Experts of a small language model.
Training: a variant of Muon for the experts, 7105 steps.
Below are experts of layer 7 (counted from 0) of a mixture-of-experts language model. Rows are named up (a neuron's input weights, with its number) and show model dimensions 448-511. Each number is 128 + 24 x the weight over its row's rms, rounded and kept within 0 to 255. Numbers have three digits each.
Before each expert's rows: "comes after" lists some tokens at least twice as common just before its tokens as in all text. This comes from a sample of Wikipedia text that the model never trained on. Tokens count by the router's weight.

# expert 11
comes after: " ", "1", "9", "0", "2", "–"
up0:144128107105138097121081050144098121136141114160147144168140127108133126117134146131129122164141141130158145101139125088154143118104117079127095162186164115174141172151102126101109174157136125
up1:114108117094174094122154134111108145112128118185094120135122150085112178150130118086101141138121131128079140101135119148154167161130162130129155175148138113130139162116111116103145108100111125
up2:179119128126111123170133122155141138125154124131160073079156123151131177126117113116130078128074083133160129149138111166185100141112095124119143100133131151132157120149098166142132130102119126
up3:118166160126150130129136126124133130101145149155184101101177135084105130105102102118098113129101134146120121135151090158152187108127147087120140129144113111113165157126117107118133138130067090
up4:147147108137144122105117127145114171097101122142097154188131120144063103117082111141180127114117147147126128114117130171155107131187124102157128141152121106144140149148118092134149087137124113
up5:150129142175153112125101131136136099128119121142154141131146149123145116111119096152126123093144118104158143144159151133080096122105101133151118136117157137101130188115158127136145096131150106
up6:113132130133159119134213149156144128143088082162160121098168105101142127128154125133147118127114141079117120136168126093097135110110133070147145122184127088136150101149143125091167118082117139
up7:142121118172106134124060151149130146131104146129098082122127131131128095109189117134145123129125116150136116132156088096113160084143147154152095129155163135101136080157103136134106074176142098

# expert 10
comes after: "-", "1", "2", "0", "8", "9"
up0:111103102130127100086125101141105106119119117120137145128098129130113115126136152112138168122175099117116076125147180106159085132145120147097136147104132087126134121162111138090128142177119123
up1:104125125115148102126145120172136161158117195094141126181148083167118109138120129119151051136149112120118148139119131137188115138065146125158162154143098089126111144126111152089136148112177141
up2:109155106123155133158142155102147112135087140119123091147099123139124155134101164094106136118158124094121120104064097120156104146141074154152144098162152143128125126147130111120132105162174163
up3:161128102105130083118094162100109125178116113106135120105166114150119123125175174108131127125148154167128101101133161188128110125095101149156106166115125120149101125132093121153122131155122144
up4:180106174107160146121119131149109105135154172178136103162137138163100075143164104099132127154168088124079154152125142129123172089167116128187142117107099091120082109077123107123134122181116163
up5:152130115147132120165103110118151132152169144121177122128122157111127106145143131151111127153110115120082124119124102104133085164137148134160113103141120160110128124151119157172123154147145163
up6:125115113115110103111142111145178088117121125142112091113091100159099122084170140158150137141117127141122144148153139136163112136143137197135094119105102153114175152130121111116160132171101156
up7:103125132106135101126128114123097083141133104125164123142131108139138140106153127160125106120116136110104099129127079136160136103113132111114137148149139138111149102109126141095143147133135097

# expert 6
comes after: "\n", ".", "==", " ==", " =", "==="
up0:130177129113158146134128131104129160077117113116130154132200129184187108106179122086140154131100122132154164129124137154164119086148159153086141163130128107120113118099074079114146120142134150
up1:139161165122133144139116100183117117099093176105075172134134148168082122136115102109138160156140146081115161135104115097138094140113185165142136099109120084081090092110176149121115068127083104
up2:124140115115149125126106147142118100148149140112163142110152127092138125089118132171131128143118107110099093135170144144123120113170149151160111125140153126106114142118114119114130103175095119
up3:107104151104126157118147146115123149099125132126123136135165136121124060089143133125153105123195057107124115144139121099172123123110100118156141110112148111198124147139098172116147120142113171
up4:132125119141122102139109127101129120135133118134127170161138102132136150115120084172107161158132090100154149096103137132113127127127113137155128117111127132153113115105121144120174138105145136
up5:151091139055108107096095143135111096079135133129119088127118122172142098119103078151135143117088144131137119122167107125135108107144160163181122137091161113154110099127102118119098112126123107
up6:135119137127151129110115137132131104133122151137139134143136125116173143158118129176128146146144166098139140119090114095143121123084127098114104134128121137189117100155129130126137136130124083
up7:138131157125114157137109140114129092145113102114096106152144134128137173101125150133136109122078138196115134106161156116134134150133159140176128066171096135152115143114088132115153119163132148

# expert 7
comes after: " the", " ", " a", " his", " The", " was"
up0:109102142095119132077120115148123121129123124115106138119131102126090139162102104147113147119125123139080174197148156090092105108118138109133122135118128140142160156138158128093129127123154150
up1:111150085122143101122145120154092136112133126110127118140100147166128125119162146157162121090162129121133132115156156151120165131108149104124115111070188128158078152141130075125127170148097127
up2:111123135141132112131113186174087125162113138116173110171131098115173106138118112142128157144095127145125107179140138113113078173141108161127126109131146140087130128139125075133127115128098123
up3:154101107125129092125135118121149136138119143112157087135130152141093126142095154118088167165104110100143144131102086090108088130164138142116162130145088143136160135178129175100135136127130094
up4:135131165113134147171147123141151114118163148152072135114101198148129082135140198110122133085138141141129125136137116130110114074122107109121115083140112151199112131115132181133130120167101113
up5:111122073054162147097106103133101096154115103150146119116115121090113085152159114118133097146105145137171155122144126130146129102108126169139113081131143176143093121140113119138165104121127120
up6:132132116162148135103111133148103165124096163105112107160148140131109132139160149118118109118113127129147118142128141142108127149127105132146149111113181138105156134117120119131142123119128121
up7:154100124153121124112175120101141138128138087140064137128132147143118148127127155125114140115171113089128125113173127163117193128137148117087101160105174133104083096157134135145126131136130140

# expert 2
comes after: " |", "\n", "|", ")", ":", "=="
up0:125137091129120196134151141102095097165173137132130152127155113145101121136123134114142139169148137104107181140100109106109138160087099083143108153091149121169130159130124112119138131102091133
up1:117161104113151169142099135129155118114107126144187131133115172152140129138152126101066124148116128137167108084135161120168144191150134129127123118142136136153155138110094131131159154133148123
up2:165115103144129152128075144138131136113103152137159132154102099143113133106084139132151134113171169163157085124126093105101093100161070147138153111144121152118145152113162107135162097178128117
up3:131127165140132122090168105146132115171145118110129134126151117129144144113126115143124128150137161149135108144130148150148132134132133161120148102150105123090117114146110167163154091103132120
up4:164147132086164130148160120130108159130118093114157129138186129101078169154093130138128130098130139084105106107088158109131157151094111130105146097170151107098128109155099102146137142108121167
up5:108103104103116088087109162133162138119112131121134137097133169139136158121121142149129106152128143136117132116159103168126198111166147174114099134137113133121085119131100138155102140130129149
up6:162159115082139118112119162113122161145121151120116160119183189107138148129151104127144126191131103159109148136122101094108161110145128090123114125145154095087113151079105115108156120121122171
up7:118140109135131072126119141124157122147133109154116103132112165113125133168115142140149105127142074126082112157173131148166116115125175174100158102125157189152144094143136163126098147124106119

# expert 13
comes after: "\n", " re", " Born", "N"
up0:098130175106130143117079124165125136125069146137119133161116124100131140136142130104124147122166070155138141086095132148079164101110096144144112147137177114106106143141198136079120152078143109
up1:170156094130103128101130123101107131144104136116145098137129133142118120109143137089130107183119152136140102142161152142129144137141123118159148108101111096133160137140103121093096136128114131
up2:132172138136158161112108096122162112101168147140115120175142116113097116111122137126156132128129148162145164102109122100189093149149116119135081124143137144085146114134136160160103127098117098
up3:119119136085127104150139139152107131125170122116115106101160124123170123180123162131138113118144132176061108153105173120145142156164111089111148170127098083101130150143077097142135158084150110
up4:117077152122165117116077154161133107098105144120094118167131118129111096132129130131164098115152070132103086104100086102187107152152154138175131144129125107109102135139113142129138133136169139
up5:134130128131119094114092113089106128153080100164115102108126128092125144133112151102146116098125104107123099108112130097125137113098133129141113087086151135160082147099095114082129088110085138
up6:105132112146148102137108123152099116147133147138131157146100142156135085104111127114107140110077137119146130117181117137112106162104162137142134132130098132125171083109144142148169133105156147
up7:085088135151123111104149113113171120138092095153145117100164121120131141099116145135111094115123097154074066169153085117132128075134173160125135133166108151169137100152152104112113123118163130

# expert 15
comes after: " ", "1", "2", "3", "0", "5"
up0:137130145147119111137145157114148145149128107115128141151138137121148112130129130146126111119136153146104145124104120154153128115058081121174136088116118109173117103157140148136119107085102118
up1:184134078140168121120131134128193095109095156109155108107144107135131111132137117153142103158122101176084127079140118097103146087133131134098126130108136129125122114131140130162124126183118140
up2:089129097143119116131122124133136142153101089119143112134155209108140141147172154128070102159143127114105093125112074117099138112094144141154111136135143148132091132158140112142109163142129162
up3:125138112121156145164101137088100094081122109186112139135126116166133117109126121106122143105129129124119158130088119074140128130134097154131110132138099139119078131164109155167108175129147150
up4:099138112086185157130103118184141125118135143106101138164169164105122095142153111151150127161176119100138119123144166143151088098156138073165135127114098129127140175069112140190119118134141131
up5:156139124126111127133125121078121085140114150133157115126161129124124123159182116122159154095142145100154084140163129108135153142139135141102146143118118132145110151158135118134125136141122149
up6:128124094122136132130159129146125118174117080105151152137135139166119152135149143147073126133149092102124092156140141114107104110084086179111123104130137124122143203069140131132084113142158157
up7:160158131094120130119103167111114097116146152137165150144160147113114150168106178088128126146143172137113119127161119138113147114108127127162145110142127139075132091105137120158091153094125101

# expert 1
comes after: " |", ";", " \"", "|", " The", ":"
up0:122165115108105110106127104094127093176133158141154170164105107135125132142152137117197156091162093125093141114122121103128136139126114107130117126102121099054159140127121118110144143146154154
up1:095147118141118121146112129130120172152141098126141114144104110079123094129124137160123114116127149133134115135100121134111136096124099134154143112119176163129154138090082129150135096141120124
up2:138116099130110139153151089127117150098136136083157167090148136151130100160168109142134170116105149131105142108142157128101124165120125128103109125157146108110097095132155127141151100131122133
up3:168129128112139142104128112161135134118156079123137158145153154156102152163175135203143126150163091126107109126109146108117083113092116128105080132118130107088144123125109108118140139151107083
up4:139110120112119150109126142135145115130131124135091121104174130123129157112101124087129197188097077142123135152119141117131143128131082146136127120184097189089081141096124144076090110149126123
up5:110142127127112116155141135128111134128146136157111131074155138148122099120131146119126147117163150125134156134164124160095137148128133114107148128120099206187083082107112152120106150153152161
up6:093108093100089135124096127086113100073137128113114119097125088127180119140106185098109137139092089064122117111123137133149119146117106121107114155126140145134159145117090139127108098132095134
up7:119141130141105139099130095115099103053105139137129146085151141113139160109126091140141141117113153130138128142157098109138101154156153120061121146178095112097113074119153175150145134125129110

# expert 3
comes after: "\n", "s", "4", "5", "3", "6"
up0:145136145106104141124129134137062069102152112127130150137117109134126133154127105137110099097083115152122135100113122094122120141124131114144172138096177073161116086109138109055160166127141135
up1:105062104123104153090098144145120098071163185114160152124150109101167154111093112127109127118093127141192156127133129141125070149112159132123130153121138111160092087119155092119147172111107124
up2:104121106094160109171140166139127081091104143135105102122109166128132111106095123124104102158165131145114135154162090151138115118116111120193148111112144120100112134109129143121122129116133126
up3:118143143109139117136167088161091099127136150139171180114178132130111171111150139114154122119065133130147125141134135065123120107128133088139157118151160168164137118139115104149123121096123120
up4:130153131088132104108150067169141117138122120108102135154144122153105111129148137148131121154136122118137125149111154164143104162149136112151143068124137114133154148114130135117132162099119161
up5:158158157143099110115163101088168142045141146113157150135120103138168134134107141110136080125107088098109131115117158118104116153094167127128105132120170162149110145110129123158135148107110141
up6:082125091123110134120121138121129117130142125102154124097132130150145124126107129121109144103149111113147096075109132147150136120141101096149141119088128109121148119137145129114116117113179135
up7:138129158117091117133088121154171147139107130109158105138134116107109128106129118140093085132113095137124146087143162148128150132105171166172084115109157167076175130081116134156141088144140082

# expert 14
comes after: " of", "'", " in", " to", ")", " with"
up0:130116085127129137133121081117133125118097120146119156119104155134134121147151128115132132147133086116127111146137081128166104101151121108091128128124116133129112147072112162118090127144152150
up1:105118123073150098127099097166118183140124093130158155144166173090150158136121130169123159169151153142145116166122118183097115118132131120177122134121113118127155114151126149108147150128116161
up2:109129111158114118133069155122093131087124139102147162157057125133155121104134118104115147144158113119134120194136108167094117123167134087143123140148084151172084150138125175129108103154178167
up3:163157130115092140097136151150176153111104090115132074133128076118108170150111137139090173125150129125162134162145137161117113140127146124106131138107114093163074140098117108114137139129150162
up4:107141127116104120097134160152135131131117117135168141138133093075106119162094154129118135115099116136087106133144155101096161134161089125099140100127145143144107121116095133146148097195145131
up5:087075089129129169111093102143113122111142163086113109121112051134148128127131145135109151125146093136122083153140131112140124134118108141111127100143109164132113151160136144141110114087136090
up6:127120150113136100106134147141111185151147118125131161101139133124081163149179143130146132074182111089152144146138113161091127127124141087120104136131111158140129155108126107087108093128154142
up7:114128101112101105168134133117136131142121144140129111123100151150149166132122158114150131102117145134112158104118133126124098143079132162120166125156109103093127095130110079117121109129138148